config.toml
n_layer = 10
d_model = 192
n_experts = 48
experts_per_token = 2
d_expert = 128
d_shared_expert = 128
activation = "swiglu"
moe_layers = [1, 2, 3, 4, 5, 6, 7, 8, 9]
router_score = "softmax"
normalize_top_k = false
routed_scale = 10.7
balance_loss = 0.0128
balance_bias = false
router_z_loss = 0.0001
init_std_router = 0.00948
lr_router = 0.000382
vocab_size = 12325
norm = "layernorm"
norm_eps = 1e-05
tie_embeddings = true
optimizer = "muon_variant"
lr = 0.00443
beta1 = 0.95
batch_tokens = [65536, 131072, 262144, 524288]
seq_len = 2048
train_tokens = 795600000
steps = 4396
dataset = "wikipedia_en"
Below are experts of layer 6 (counted from 0) of a mixture-of-experts language model. Rows are named router (the router's row for the expert), down (a neuron's output weights, with its number) and show model dimensions 0-191. Each number is 500 + 25 x the weight over its row's rms, rounded and kept within 0 to 999. Numbers have three digits each.
After each expert's rows: a language model's description of what the expert responds to. This comes from a sample of Wikipedia text that the model never trained on.

# expert 10
router:544481520497467527455524487541528454473468485503505523480539496515483481498517551514457479503525527500523545468501491507473483495520527523471463493519502525526500500478501532523480486474495520488466522478531450540454502496491538524517476501480531519485496544512495524538483469531507447456491485471460518477510528510551538486505522488516501494504464491498513478463507550515464537486521534486493505454469457452500519502464491491464500523503499517517529459523497488521530503504504535471472476472482490507486478525526490524514472505513495509487481486485513506451535542540483456522
down5:554499515496470455486489515493479507486480448501496500455541514467509453447520523492457516493481514523484504493496510460533471521544481511522548458465483439519487523488438519491463520494498505516466530498491514479485531511556469476494518515492439516514505532501511476482497541466497493547465498489511506471491529513468470510518496491466518487493514496518511514481528490510522501510523522520510523484552488529477518464503482556509538487503529524486477511529498482518507499451490472532476542505526485518493546475500508527472484476525472469500569498488502506500470515490521505528
down6:496515474512545548478562490471526556497512490470479530488499521507524489508480503552497496529489457467475513488507490490483473523522483507480529468470520509535508489472512561544521532443496495469514520496443543508489504494474480463491486488531499490485471557476471519508490494446505521445494501522477529509462517457513474521486433493515500480512515475491509479516518519481471511547521507489525512511474537488499518529504551495495457474451539491506462515510519497466508539518484503482496509490507507525509503500439474507480492493481525516528475513515500519497513502483490548479
down7:527473478499478469506439538495509513501532480489491485542506502499488538459518523477550510502539462515479511513499501490506496485497506492529524502508520515485506495479519502544482495449520497494552535476473453498516513515517503471473482528476475516503490480490482468513487529504485524470510457574548551504497535531493523499500504452464485512508467453493509499535466518482511487516517532541523507505509472497428476486463537477487491506483503473512482506530540499430460461503488517460546535532499476535486512479505508517522505496489484501503533553498476501491466519508480480520
down8:516460494490554484522463505506527508472478457499469499490504477461500463480459491516476502533514491521494469524492497471485508507503461448507498478479493523517509495524506494516476551480462530551439545457512529509509488536471525494493477479530481494441498478497465549543527512474488484498479502500522489495486499511507511571513511505485507511498502521497458505504493563527482480510486509475467505487517526521550520493503497490501488479470511463465481487488506509524523441508547485533473503577508470491463530468506489519537492470485507521518527526537539521529518496488507497506
down9:501493482498525485523475477468501498518537509505508474498505478483495512546533497555553507515482517535521527517488513504483476482450482483539523492494521529503549513500526515520496502512457476484532513527557464506510476479443506513569485498497535504520460519506539479509499533460514494468477517487492536443519517444527541478470469475514474465499517495489488513473528501459459501495510517458512519506512490543515465506488533495501539484485411518497516483505494502485468519518482543515500463481472518495503486483472516524475491507516474487515515506530461464511478528508468477485
down10:499495491503556502515490480490489468493526522443540500494495518498517515456509495478477501477540515492488467499496515518504539519510468513464519507478505485492502548490526495502517488484474476570506496486457483465500478457482516502482508504459490529496535507467491438493500507505541517525517480546507483488550497507531510463500494501471468535460521507448519509529506544544515501497463546519491501454478513552476528490516555483507512491472509526508508515507508441549497479476511468454486495467471527451473498484517514539459509469520467480509514503523508508512498500485540522544
down11:475467484499543461499473495488507506560478485496468496446495502498515501528487493517502476540472516499478498538515493509507516446547509530474503535533519485528497498485474500498493426514467500517483453559481534474478523486429502526497476495494474489512495484462511519524496460506505496553464524493489494516531514503489482543467455499556483483509495520501479520499495482513526507513475490520499510485502509490527512480507496440567474518492451501474495513522486504512535508547506502504556468529504480509506473457506525508471486513475504497489511467519518549519478560520512490485
down12:514436494488521499513503486518534524510517478480465510509527535486513496560486481485493465497502512535539532534541486526465487477458530453523508476508542497504504495437469550500488502538459451496459469497505506528513458528502498528501531475498458498549492509539528449524533486531528465471487524519467516532521504508446498489503486457490476502480460512530487488501486506496514513545458473533464510488498495534483487484510502518486465513489536496497494529474522516523508449487471501525486527508473482517487506461524492522504475485479471511498518480517543526501484521555502492505
down13:504431530507508510492436483475500506467505495519499504561545488466493543534473499471529458526509481499531502497474524533514494476510486523518461492477474505527474489495490508503472506552463499516504539532472518533495445497493487478520528498464476526561487500508508539489482510502498526498452499552504517483540506500473475504510505511505497472499488505497467507524440481511521506502503513570524522492473524505478468512461538481519527476515497522510481492506516453488504538522492474478493477471535510518490510452486505480477442489494485509517555528546466496504529492523507468497
It responds to: Commas and comma-bearing punctuation between place names, dates, names and clauses, as in Los Angeles, California or May 11, 2017.

# expert 45
router:531488506552474511483521486521511485450460470484497529489510481524462453518501511509492496501497518522479520460476457519534504489497527505486471475503458509523503492483495497531489481492519501496458509507502482523489495476527535525524463492482517522425477504555491508500489461542511488458479479435477471466500537550527521472505532473495473501495523462484518523474499556485479498477499521499487526491477490475506537456492516508483477530532502497543536481510514537525527495473537517468511499519476478532524471525501451483508507502555467512485485491454508524484517504520536449526
down7:535538536514512508468539482502506439508516448506497501526541532562486487498481530466487520521505461511473525508522532510528475491552516510521494495474521503512500466510506519496520439490512501499501503488453515478499529537509519511421492481542508484506508488509513480481557478480457497519550520512516520513508550467471523492504458491503486498516506548519496461520503490507503515495527459481482485503516475477477521452475479456517496494497479490522510538536493518454534444510469501511514462484459457491474494497470487503498509504536507484523515510494517538501482526465492499456
down8:517461501492524511475479458513532509538534421507458487463463507463456477487506541529526445490521470523501519472518506519512494505500515492512527518475508455497504498536490469515497495520500534517499491480443497482470465537519548512494481535508485511465494534493511507485494519467465478515495524484523508525505506478513493493525459488472486493492504514481531532464457515489500464444517460526496516520498480556502520499554534458495519531509514499532478512517474532483504511486521494506513438520504543492483508512500446502496491525518490517545519504513480447502547520501516509458
down9:474483524458503510509493453528546464479494522468510493476518471508516481488497489492466544468464497457478550480488473529531522532512560469515517491528553495488510475490529515496501507517485480553480474508504514514523508525487470489444512526525460495526532519483477456517496482491493494493436506506490525487489541529515498538529467499482501442438501486509503516442495486450556536475493541526497517529496522474497475487513504487496497461503460482491487527493532524541504501492532490523514544526477526496464481474509518519492513512522515505507461483531487496515484502523479478526
down10:508496514500511536514490475515515502494503464516536508468510499456473477499574505480476494462505542453525450471470528480512550526492518491523504490452511520497497551478511514444522523510498450530480484526472501510525486508474477513530500547504510515529492505552504539479470479466515511479511494483513448540489513456463467480505491472532476519509514498486521521470488458509495494513555536504520516473506433533489463509498492475517521457493553504505483507491498472492492528486517527506477496506489519506494484501502527560550497505532468512521487506516503451490517516471491469479
down11:516525522498487450444456498519513521493478527471528500478489525487512491484491469497503486488501509467489517503528506537484472485515512491488520499487487508518498495556488503478470495512517541502478513507508469500487508532518458468500496450527522496528499492456475528493460556537476541478509513470461522497478488546518504479462490503566524507480549504473516500509487501525479533520540507478548529496491498510518549464507502461522505483450512484516525565496495498509490514456561508504507462557502456442463532532511492509483510518490524501504484480499438479506490485476505485490
down12:516531516524471517486481498460476491477500534518510471511473463474543522459503498495508534508477484506527506471550515481519499542502502443519515500519517457500479461448530531474520522488489546494511496493511488516505488505511519495512510474477483522508453480501506494511491461491505508498463494473485494528506478464505534466503475543523542533502526476482468466506472457471522505466503549491439490481505503487490538501504521502467536504440540528493459500523500491516503540514501480544488528508507521561495535519502551553470512479503449534510473487476511522445517498521494476505
down13:538475527495493576490474540497496475489459535502505499528534478513498486480496477517487492457515509534516501502505505551502486513514463521490482542471514495488486516506473529460486473509510465452494467502534531523520477503520510494510568505496466504450482516512425491554522493538491491462488459482533485533500553481535543487509526490515566483503501494518518509479455478502488522489452504519512493468521482490494528495487472508498504486546494498500418492465477516514500511513457535502492514511497512508493480520545475472463511506489532521483478488513512498517509485482510521467
down14:517473463461506494493485480499469491478486510543492497532484546548519506523508494501512474450517501489477478466487500474521508501555524480488513465506497512505506507485463541469465498490545461471514535521494527478467499506506489489490545461545508461525510516444512566497528516536514502522476486503458539485470502484485488496536535521501504499484498464509458509502512474537547545478473476507492489545471505487502508502524496511490506464515524512513476493491484518533477537557468483526502547510504487492484496547447540530475512523506486469495544464481515467489495514516453498467
down15:484489519472516487450518523511508515466510509460487555523488505441476483512469483532507521482508507519484528484509491490497501470485494517493518530530511474522516500514486488499495490498479502503531480505515522491471485534526516456494577524577492517542525452513502487505473512497419533510499474511476486514479501504504476510495478475510495543498481531430483514520493488459516498542496521478490518531477513519499436551528477521513488502519525512517474546482507519470522480477517492510444481523529520481529497465520518457478508493497446483498477528548495505508508517476484506457
It responds to: Opening parentheses after names or titles, typically before born or years, plus en dashes, spaces, and bytes of Chinese or Japanese characters.

# expert 13
router:547483537521456533492532523497511495493492493498538532519521461546486454504517531503486482471511493511517514472484491494492469504511528504520475488531464562508505503483521532544459457457493493468487508515523454534490471526494559511523487478462507505482477566497503498528488486507503485496523472485501475464481547553498484455524531460521493496490492470476509488471515531520496513503549536522464467455495474506509513493483504510454504503532529511511524465496529516458475501493506514470475518493456542504485485505525510497513516536539449468475493477492478515461525509516526482505
down2:492456493459487479484483520507499500511517525496440541501465491489479492539473508573501485505491495469526531467506517499476546513497505459468468511515552526467484545471484554502493508496520504522570506513492479511507499504483511459509512457514498505497495475506526483458545498486458527486513487498516499470492545453511510518524490476510515487498498498483541443482513502486491527533515468508496519498517474493520481519525512487512508526496434504553453529436503469522517463500511482487512514489487558514500521555478518507515497499499461468520472481513521524528482457486515508491
down3:474482468482501515511477501518530498442501495481527480491544496464521477521478485510481505496492516501521494502520552471584476451531475465518503458519543528500503417488508526483456522533483470493515450502541529528511500515544538486530472508526516481517513488560559493503500471509491507473475477453486519537478500501536474532460510503502500531489501547523487489534494490498511506502519524493485490470472522486520511494516516505469488539527479452478487507504504490489485528510477508497487490461525491480480517483476489518504530456476489528461457512506514520527510511469538485494
down4:490497486445509503493500512453473471485562466505496526508520529528542478502501508492545482487520458507483502519487510480488527500506536512505497529527469518521504533488530472507557538491462480544529550482455496499494474538507484473506475498515501459467457497498509464525493500513514525476509499512498457523511485529512470509467461472498481516475533510485502510506510504519517523526513496509464513448537533490476520465527518489501442533427484557506466516473513540502507488482474503471484522503504521478510484500469503534499464480551476528480450481500528536504496494499497542468
down5:463547496509515493528502512513504442474526514430500518540499509482507568521526512472489495488486531509485479472523466485491521511499472506491505524523527509513498471504479531545491471500518505478471504548522508525485440501502483497526468471502510511511478479489502490552516463485486515495507541505534483505520534549482511495527508487499480527551501499494490471517533506540462498498458544441575518475501471470470500492462477469536523490512471477499525494490496510535523459454492534458477511510531501472506507493511467511495461501498490484486545499506531458505480498527481462503
down6:491471533508511480493507524442486507480506497505556482530497485509479478533480509465557459485505522527489481464509487529493528511465461527539466525509492439500487512533504518484481503573525522507524462450491512524435476483475491514453513508528503498482488501489469472527530509532544488512522502484479467484554500501488491458556483506531493524523511497525483481515491484483509512506520489491515482491511520513522500471491501513508452542504476479485499528495488501559562542470469445472490480491496519505495474522528467509515500505471520503483534505530474450502495478478514491511
down7:505457488497483530493514453502464520491523481481486490495490486525501481491560520503483480480450494496516547517453488471505515469480533491505522516474544477539543467557461454525521511513513488531495491510487500509513543538526521523509502533495502464462448520497474490493509499482509466510468526496507472520523449532508458486493539496456529506501546524474477502464526510521500477490519498508476533521500507478505505538483491521478503456536522513461555510530499517535491489471491490484502459487496529509528464490508494496521512522537512458525491481472523451509523460544490491447
down8:524462505525500474511522505476503510557495465519518535504508463527514472518473510507514524512534488484517490481543512494490486543533488542482503486485504474531489520501557466505512510497506520491501432465473482537451495540449500512504517475490485493476551496491479498503473512538479485455545472494505527504468515494444487463472466535519530474507503470506564467491548526520527482525505479496498502453476513481503510499507508481474500550509472555467477478512511499442503490540497504505493509502513434472510504489494503495539532525532508544491481479474479511492480509511485512472
down9:456514516495544511554442495450502496529519465487508501514504495518485488533507526527488479475542482503517469478501504548484548515505471473550460483492478513530515469512454495492495462518486470489509507510529496491491516480593487469509458534503486477517457512509459530463480472535474555485516536489482496502509501527479497533464494519495509470550558511539513489534503519536512459509537475497486498489524475490514463500472525498482499523530504509483501517511505481535526516505530464476488471470503515481474468469517489489492492519484503497493506501528533475506495453493526531474
down10:477474533502485472489497538455494483548479457504502508523513488515497483471504465524458493533492512492491511423529470510500508575505511521514497500539513522457546508537521513464488506494550503476506491515510504505475497488459500461461493488518465492512513535474501481501476497519474495508498493498504488464493521480525460497525484511500424527482531520460498480501515499473528504508489517488501515544497519467464525515509501521545516519492490541553487537567469468472491500477468541465509502535473523541517478507526474514478497516516468476539482492512534512451524492510484488487
It responds to: Prepositions after a noun or verb, especially inside titles and names (Revenge of, Show with, win against, made by).

# expert 18
router:520505530573492495470491462506515489492427485485538522511537488507515466520508519496502509476473545476507503468495490533493501470484541510489464480469491523517483524472531512537523498491526514462503495500531500505494478498512531504528518506465514547481492480533517499514474493540525472483493492479485527483512505532509470449534539487529509452452500437453498520504473518491511523479506492461506475482515470510519484505487522503484520498538529463548507463539461517528487483462520518445544523476466540464505505523511467543506508493513502515533514495469482518447522510492522501499
down2:503507493522506506502478508499532499535528512506506525477527497540480510501521524499505485516539517483550485485492523515520526523473515502479503534512508471513510445519521505540530493504505489491479507503468494482498483515441461511509475467496500510493462538491471566557523522496513462480515503494508523496481499475544500523475467512502480472500479499469536484482461506439474516577485479501510526439475469517474503481504510491517480522492465508488462531481468533455491540498482490504506493494551547498477536525516464508440456498465500509491495483525504508487556435496529498509
down3:486445548528510520515463506510514498457497512541543465459495492539496536504487501500502494566504500475542476494514505478521504532509502490476486523472553485517451509494481511477519518516515465426521434516490477515495483479452477494513507531497482489538522467490469476509512507492465482506519489505530448488507498505524511512473489458475501499523503501490515449512489493501487504510493487482504489542524537489473474529470535510506497537513486515456505437506486504543477501552518501490503501471464517535501549524509503512456481491440471530518499497506506511562525510524513506510
down4:477527508531439476508504525460541500545509517506545468491490514475437483485467548509480505504473494514561504523486466455454455500485509490441538549518517495489508525505514519517503503507524489490467530471549520491495527489492486521532481497518494510525444480541512495497488488542465520513514510464539519507483474501459508508512500490524481490506454508512484533531482491500514506509485507483507469476452483467481487500495514546494482528483503467543475503525468491479523495545527491562468511507527520518486497497496495489546535515529506512500489493469493501534506537477463459473
down5:486507474481516498517498502467570509493521541480479566490511553464526493506473462537446517485511515473488482540497491475530472481494461502522516538464513520502492509492479487500492544459563488475483474501470533468535494506495538538495485507502504555475563461462498516491503510530499498524516457489538469469483533465456475483511522502538508530482498492527478518495495486501560479497537473490488527475504517533492508513509438512498492456498498503513510533512516484522535483496461499501487506489455467534497489541486505520480525485494510464515490489475500500481508472484515533489
down6:516503533454503473519505505514470529517509483496521466492437511542490477556505483528505466501511485472480497515494529470506477499505486453495474487509535504524541483516497446444484515490478516458491532512490525499493519507506495507505491498501499465487462512532473453515510505496485500474505457510505476516506496523474547557468530539490466500558516450487479501512478508487505533453531498495508498466503515532507496536509509462530512465478497455485485494508432528476499501485481520458532516501485498496501520543531499490528525470563488514569517474529512523492505525549491518506
down7:437498495511498508498538452468475511525487477536508543537502535479507478504456505486474494523513457568507474471456527487447478501509483509459569465551519525485480467524478495528508484488489544464513520486533515539508508493465473487494477500500500508504540498474519512517477498553494470499504500458518492512517512540507497474515474515547443463519466512513495512510486482518503477501514502502503495460496490497526514541494484518526512498520468492483503506492522492524519473494504471535463478510460503499484497510528530546483467501517500552463514530492517512548507479475458512552
down8:498533539486522454528488503497554492494504522520507479488492486502517485549492475496504510492508500529505543531485482487502473487539503526501503516490484508483482462498497502517483536495548503480495513440469482504499484500492516502520521487474468454501482475517517525497454495498438532492517512460549451463554519460458499485525493500457510500486484497497568489490486523503477516472502533506507547543510518504471436525532470507487532494495497469458528474445518476524506486469490537487520512503451521511496511518489494524502503526550473544459479494529512468516483552523508517485
down9:513510489463482513487482475529501488494488503516497520502496498509502530514513495495503570510464530506487519521455513476498458510515502517525501501477515529469513475519554494485563498555514509472513492446554502518484532479421463485442492503550479504470445462488501552497501530480517548556490526481476503501457499526502497511452493494465512486495507538491553484522496562511503486471519495479526457495496478512491525533489498529523518505534489482506489497469502529455482488486468462503529520504514479511512522502456525501472494500523492491462495477501491488513473527525487513485
down10:583511481476507477519529491515457497512522497490508522484527481451503484492497514522517522483508523475537449463481505499521527530529509508501535434523519503547448514500480497499516508504507476466434498523487517541481480544466479498488454494523508502483495490506501524481497498474493518484518527507506523550471500499498479514508496530529522453515442529478515529510497452548539488499491487484532475497491506496495505500478515498452525558530480512433511471484512475520497522544491494464502548503475496515471487488488496496491466503489509527500468513506454538552507474475480507508
It responds to: Common English noun or adjective stems that may take suffixes, often infobox values, such as rock, head, air, Box(er), Lock(heed), roof.

# expert 32
router:541474518528490570472538506501499483472465522483530524546529474494487467527506500496470512508486504509494514467526483541498489465536558468502453490515505561490482539506482528534499471505481514454476506511550458513475519527476509523525509485456530518498472526507499511516479449508512496458535476493458513464468549509510515484539534529490488478485482485466519478477483538513513541492521537512528483466446494528488538458487498533476499517488531482515509480502512537505493488461521506487511528479470506484503486508524505484517494482510493517472514488461474503457531515506496454513
down14:498518516495459489548513538518496509450496489488470516481464494503484496478496519537516494541540533556511498482498472515508479477500502507473502512557512533487488543540458482481493479440550486497505528480473478453478512541509527506493497501544495486483474510503507505503530484532525513486487486474520521504498548501503512522483449489482514492523513478549553457476512499499510534470464509511504498528508511466514500500464503508501501495464504545479477542494498532524525449463479517472479529471496421516490455548496523487471485469508479527476518440527496516510501479498482495514
down15:519512483529485537500537513502537492486474498516513491496489497492489538536497535479498511508505509517501524500533512506532506521466496460472433528503512498486500504524528490469468525516471489490474520470529489513486505537527479560475494497480515449543500468545518486505482483493504559467476530519511455505447495509557535505486512486486439505500497495448496535503501517456480474522464528528497532518472532511497512480483474516450463483482531515480527465464528469475488499507515506470530485555477542494537491534487493505507471550512527484464488497503495532502494449497462490482
down16:489483508494479504470506486475520483489514513515505535508487524478518502467523518533463490562508475501511481507497493489499484476502458496487517483488528533491468499550522473485486532448544511473499523496514502499483517486490516481481542533456512451486494504460518511500507504523534510460510477499538533466498552463502505542451505489498498493469500465532514494461515523471516550483546542494514541471560529544496459513530497456517454477479513480500481518485520480487516491488514512518524516507508481493464474513539461524482525484529548469520477494495563476446489458473507499495
down17:480462519518505495480444503531522482499484516521479478487533446511461518514497506462456514526543496488494451503547495520474543522504494515500519543510505485467487531544508493495526511485506490428501550528537465479477483526501504475482526487455520512515485515465483504500523454548490464467509469475466558515509486501467534501504501490531513526480480441510515498516456493539497502504508506489488536488513476480520496479502487478530544501497463495528514485546471525505536469472540529464478480515487528463500523502501502519464460534495505523528491486468486523479531492504531514490
down18:494466502490534483497499551484513484523512512467472489501478483462525495494522503516491523499522529478473469550500458521522493477504526442525512521532499493466510517479475492480492515515520497504448458497458510499504552518505471542470525520461425487517515546463489520496493481462501472557484501449504531491512493495506535511535505557482529486501509505449490515498545554467538489495508511484482481463515487490504498484542452553538511535483482508506503491486542489497488474500497517476526520504460459482505531541498524478478510500520526517503485506481473463510492508524456517499
down19:471489494483480497527501497529538450489471508555534497563484545545500512471511512530495500510494519469483470494511517523503487493470500458500522530520465515472496515477511471477483507539534488532513559512526493486504496463494496457531546484528483476539513498460510484521488473478527511472461536456484491480478505495525479496523481491473497497506476483488495518538516437481494534463489475507526513549488507481456530542500491505442460484495500472466476512497483543534486478549504485528539526531480483516516493533510508511469490492501512537529455471495529489537515498480493513458
down20:555501536504530488534428489491532498461489497512472485492516530527468536503478500469485484477504491511512514468516482478520524520495542520471471463497497510506494499536532510505512514491491468483464512481541499483500488504462514521442510505509503515517494449519492499527517543494516525465475461518492484504446443508476481525544458505483508481512519527501499462522442468525518533486533493505470455503529510505513483497497533473514555460459477477486494511487515514497488535475470509507490474475507473504504530492504441477524522494523524539539508467534516526530475502527536550507
down21:477483480509529513509478463515468491476483510502494495460516503524494477488448524473501516506490535489542480467480493488526483544468502454491509478470554496485501516484509482511482514492504496486528450496515471501518538500505460501503527510421513468522513535457472522524483528473461498498484525527503506480517506435487521547475526495514488499493538506526528551473476518418501510507532519543568501489463505505507490509535477515517531496515515509479510479524515461484517488487516507505477491481502512485491555498489547497555502516516469468515479484474536496507543490507512453509
down22:521470560495456494517458503528508505462498465519510515525491518492488499497590476479499491507524548475487503515507533534514470489517468527519482541495503476505524498510472466518505533446479512514493523484514478511529495530482492486484481498447516506561500533508496463450528490525476466505509521490469529531481520478537474495486515486467474486495509500488499514454529475496478534484522485494495451543483486512526519496469499543492514485515509496470559529512499490510512461477516473469510540498512548483508461487552526497523505503498459493480462451467525487509532459502503492517
It responds to: The word the and regional or national adjectives after prepositions, such as Western, British, Soviet, and northern, before place nouns.

# expert 15
router:527480515528463528498504478509529461456471491514495524505494475516476482489519508495458466493500535513481512485471473554522503459488535514529473484525506510531490511454475514509476479497525508484459531513511431515471499503518552527524482495470528542461480515548469532518519463540518483466531482465490493496504499558543486460530520478484489487489497473493523479464495550509480487449482537501499510491513482476495518494502498528464504520499506505532502473524515505523529498463529531446506492517476485499504469527491460477514515506551478505521481501482497512469538526520516434531
down3:476494506482469487549520563532496495466521530519501491455500537579514520511523508498494494497493545458479468490499486502530504517502464508459478520506523491519507497467471523503530484452509501517539521536489516531497495482509477540517528477522552514467511517475507515509479511505461506494508490484504488495445488510479481443477495493492514486484477506495485503463530504502494498488487467530504505487518460520497495545484477492515437443531487514526518515543511500530513466472498536510491521499472495490498531536510512523497501506524470491559464449506486523493530514497492480405
down4:537506507534471545475514516526492456501520500536503481465491504485496517549525474511539507525472507517448502496465552532482487525505481482510538523516538488477537482520495555471490476512476470468466479501485483471472527498484556516480491521507484488494511535485491521515515456538525492469517520505497505539498496503453494502506490488467506522495520485526539506476466512513544504520510483537493482470512446462481471499469494454439529507493470520511498464464562496466534490520501486487487519493528491492509453515477487478526536457469544487462499523486500517534520502523510478531
down5:470479474501528475527484493478503523526503495540473535527516558497535479476504495532472477459528508451496475532509514528504499503526523473528515467534526466518514505528556504499478540489524521511490525454473465492521456482538450476457498481467460506486519496529466494418498480505514508476521484470505499503511517419506510514525535534490476495520517479488498518491500496482476510527513508490507480499481481531505507477464522515463492499544455518455511468539481536529486485498513527520519521493505509522520497490487523513497510539509548534501501473489492469462453489528472491499
down6:468521476511500482516474525523504486518465460500493526445455551516445487531504514525508487501516496469525485529502508483530508468464512490497507470504496487537548523476534548476501482464551533455491468521504490520497537515519497499542489557491526492528474494482538517497514445520511523484533510492485524482468514473444456505520500524486515496442501482486539481547490472515482474472511502467502483470484477512544497478473512516487510472497478535535515505560527496499518506482490521524459529513466482505486502491501454505527491479453472475486522526490497521553513515491494509513
down7:554458479514500515512503509495495420520481527521525465516519499498484531491479500499510511464549509481523513492502493544521501493465556473533499555526464524527535501490524487499512518497510534486500510500553473491501510502435480499465456483473515521497528501511449523522491490503508499510512513485512503483497513465538499443520511472461435545479484517483520485493515516492527504496466540528533479488466510490499507543489501492437501508505536500474480487462469476488490501555497499507482476538488505483503440508497500482522514487468506486523480518473505490488486480488559487557
down8:520486495527532519501534525528494469534506501499487452530547471534497449482484512490505520532471458495482527401475492515508526462502471494505489462516529496524532479514494475473496505511482514492475535493494537496533544488492502503497465505477472459519515503498555535521540524514481470469499566497488511515512527519488484492521485544484522472532504432486502473544503517478482540490502483495486464508481470506516502490506494481526489510478450479481488466486525494510522511537492480469488525525541486508504515507502478480451479534525536479522515528452511469499518528514509461496
down9:480473545519485500532456521525503494466513480476479520535498493495521472518493483460505469527497485506500495476474507513507476497463511500533485490465487487489475539549504483490478505516491512500496572519496522528483534538505480485523503471500489517474498557529467478450483451499531524535498529526528543515519466481505511448566485518541509513533515497507518450508462479513489509482526506510535509511492468505494477477512499488486524487496529485440462457474511490535539512439481508493494528534539531499550504509513468500471469462502509553521488464481474490485479509503480499498
down10:535493511522499529497467512490491500482500485443500470519513461511502507512523513507536502503523517517478523508510523447504507476488479520483469554473478474439481450493470496528489462469505518489525472531482490479499509552503535493532505557519509500519424529452452504523510501489528513463462506543512500529529471481471489484513514479530473541518497525502531549491485523507521490517464502499508440536450483547494477492475497531485528503511512522494486484516516488515544509492476500509521536530486443493483521478505510489515483493490474527493506508479506430472526486532496511492
down11:485501519493463521508495530494502493498519495460483519504561487485446471503462486492512496484465508436480472518491517543494471510518491580499481516471548552504482480491511547504476498498499487487514518499525497545506483532467481507487470551496503482496532475495484501498529518507502487513528516535507509457494526469501539501485498498492502485498516501471539489472469487515506492487474538476471514482495511525503479486509525502473515495513433451460514489532505463530519509493473489496534512483538523526511509496542442488459475508499541528479458557540456547515545465498512498492
It responds to: Opening parentheses and quote marks, apostrophes, slashes, dashes, and byte pieces of Chinese, Japanese or accented characters.

# expert 17
router:508476540477456570486521480506498465463460526493567527508547508504463454480522540502476500466516520508502519460514474526500476506519519542482478504496488560520476488483491531537492476482523513487458481482521441530469506496523519513502497498479513528474477523506493470527458491509493463487518524493454481470501536525516503455511548474464457443500512489485516484494508524523497503499509505500524480484481490462518523495494504515476505499536557500529500500500496531476481490490520534458526529504470554470495500530493500531533481496539495508495481502477503509468526522484506461537
down3:499483491519499506497563495474421499486498502502473488507466462517490509448490500489482528478444513519507517533507499485528497489507510505477540542496490465496480537511539532524467486520489518510467495552457505540476477501469505520502472491524496476525515526489500498469543490501556491472505509495484504475435455512536497526526497481481485489542471454510535512475498502481544504525486514500510546479524465495501499475524522537496477518496505451535474470495459478495523458489519508527480569521475530481517493513507535501502549480461509538529520485488528488478497487473507517492
down4:507544527497494543507501460534489482534464488501453510478485533513503485494501522585511520537527527483556506514504465499476526482490519470451520512500484518506500515483494485477523490495520464468496496484490456466543520487476475515494516509462499500517490508500482483553511487522478512529515517469526543531526482509446512497495515500535506483489490480497497488501440453544493480500498484493472513466548527517518507542435510475510513507511518484452515526518515485489525465516449533524501480516461512506490483516528509514504487505506467503557521472522476472465478514469489455459
down5:491510500540462454488528508483554527502507478499519544518497549493472530509539497446496509499493500512492479486482525496524477474509543497490514462571524475497522485479508463470486486490534523481534504503539516478518475513541494451539517502465511505515498469520528474476520526493503521470463476495458476528445509495503519521504446506531499516489534501495501508449459520509535532466514529516503491454489468506522512525433531505491503488496516458466500506499455441508516473527536466492486491501531501468486507492491477470487487506499528498520541516495478504540529465485501508528
down6:491532510518504460518508477526521547472492500490498503510515473479480550470518501512513527519486505482513543476509493515446473509530513491493508503484510503523535514515509474502453510488474504477503522506475522516489546495488499519504493534468494531504473439493475469561502483496492450489448500534474464474523575523504474509485456499513495518519479485516508525539502515502468489516486499496503494516471525530499481470523508489544516545522526484517514509485434488511495481504576499466471544498512518495470497474461529488451449483454485483550501516496487546475483501499530528472
down7:498508451512512475439481537484505509551513504503507501501484519539522507486528484482463467505489514525460512544528518568484471478491530470529497447528505506480490481552471513456478469480487517478522530455502530520492525521490546499467449450495496504491483485486466520504514517505505485490489450537484564477525468490519508486510441483517485527468473517478531508499519496498541495494527507493497499496522504487487531467478540498547501526521514481490494503489507484543499483461527502436499486515512482508506491537509522500487466510479476491541491559523509524511471496470490536501
down8:508489523541501474499479536506506483482484505508519460537509514557500487482450507523550520502528453505492545483545484494539525479494491509504522503509478484505495523490492491477472546493511495531502560493505456507463484513525502538499449452471543520485499514471550482536493500535465474515477500483523504475454507497489476508531508503484549482504521496477558497498526483473496480514476488522490506502515470502484454476463507488514484488521471474469474470448550479442531475496509537493562514511494515492511485530480563466505506485492490508536510478496501489502533544488503483482
down9:498531470500520505504546514523553522487479482476470499513497500495459469508506457492474538518505441455530450473506496505509507534487517476488469488486524521485498550483492470511462505524474488466498516542520495538513525552460470525507516499426488502494489481507531474499577556545526454504540483497520499500507511516533534509485481494494488502508458484528511504518469509539511496489514510480504482520482492489494474494502511487487517497543469466459506525500461522505473537462496517471449501475519538508486513547505500456531503460499473484496469509480514521484497526523532479502
down10:514506485539503502493468479498522460488524414489516518488491539510486514540525501486510469452485528500533437485522526500474485510499505558490546438523518512524514513485490541478529510487461503521503497537504489446484541503476514499537475496503537496463510506489485493491486520514501531507509455518510562505487504457493463503496473506513523533502474475474515495479446498492524473472496504504517542510518450478493505502481506538528479524501496533501517495521496504450526463539470531491475486515447484515533490505499549488479475472554501475509473489498503536514529491535493491482
down11:543503470501496479461486498474551488543487497512546473527489518478522501539492485511499493504466496504529508475506520500528529493514504555515518499474513528489462496541490494482499504428492525509534506448462548466529499482514483489499485520538476520524501533470494452457502440450512527504503466496494503486500473492460462527478499539501487480521509533465479499469440472516499480537476491479473546478523505544513499476525503487514531486548501505473484508507517471523495550501477454476473525483482501511462520477508483523517465489525500503534514501493534507501539513482549519514
It responds to: Given names and their word pieces, often in tables and cast lists (John, Richard, Jeff, Krist-en, Prosper-o), occasionally place-name openings.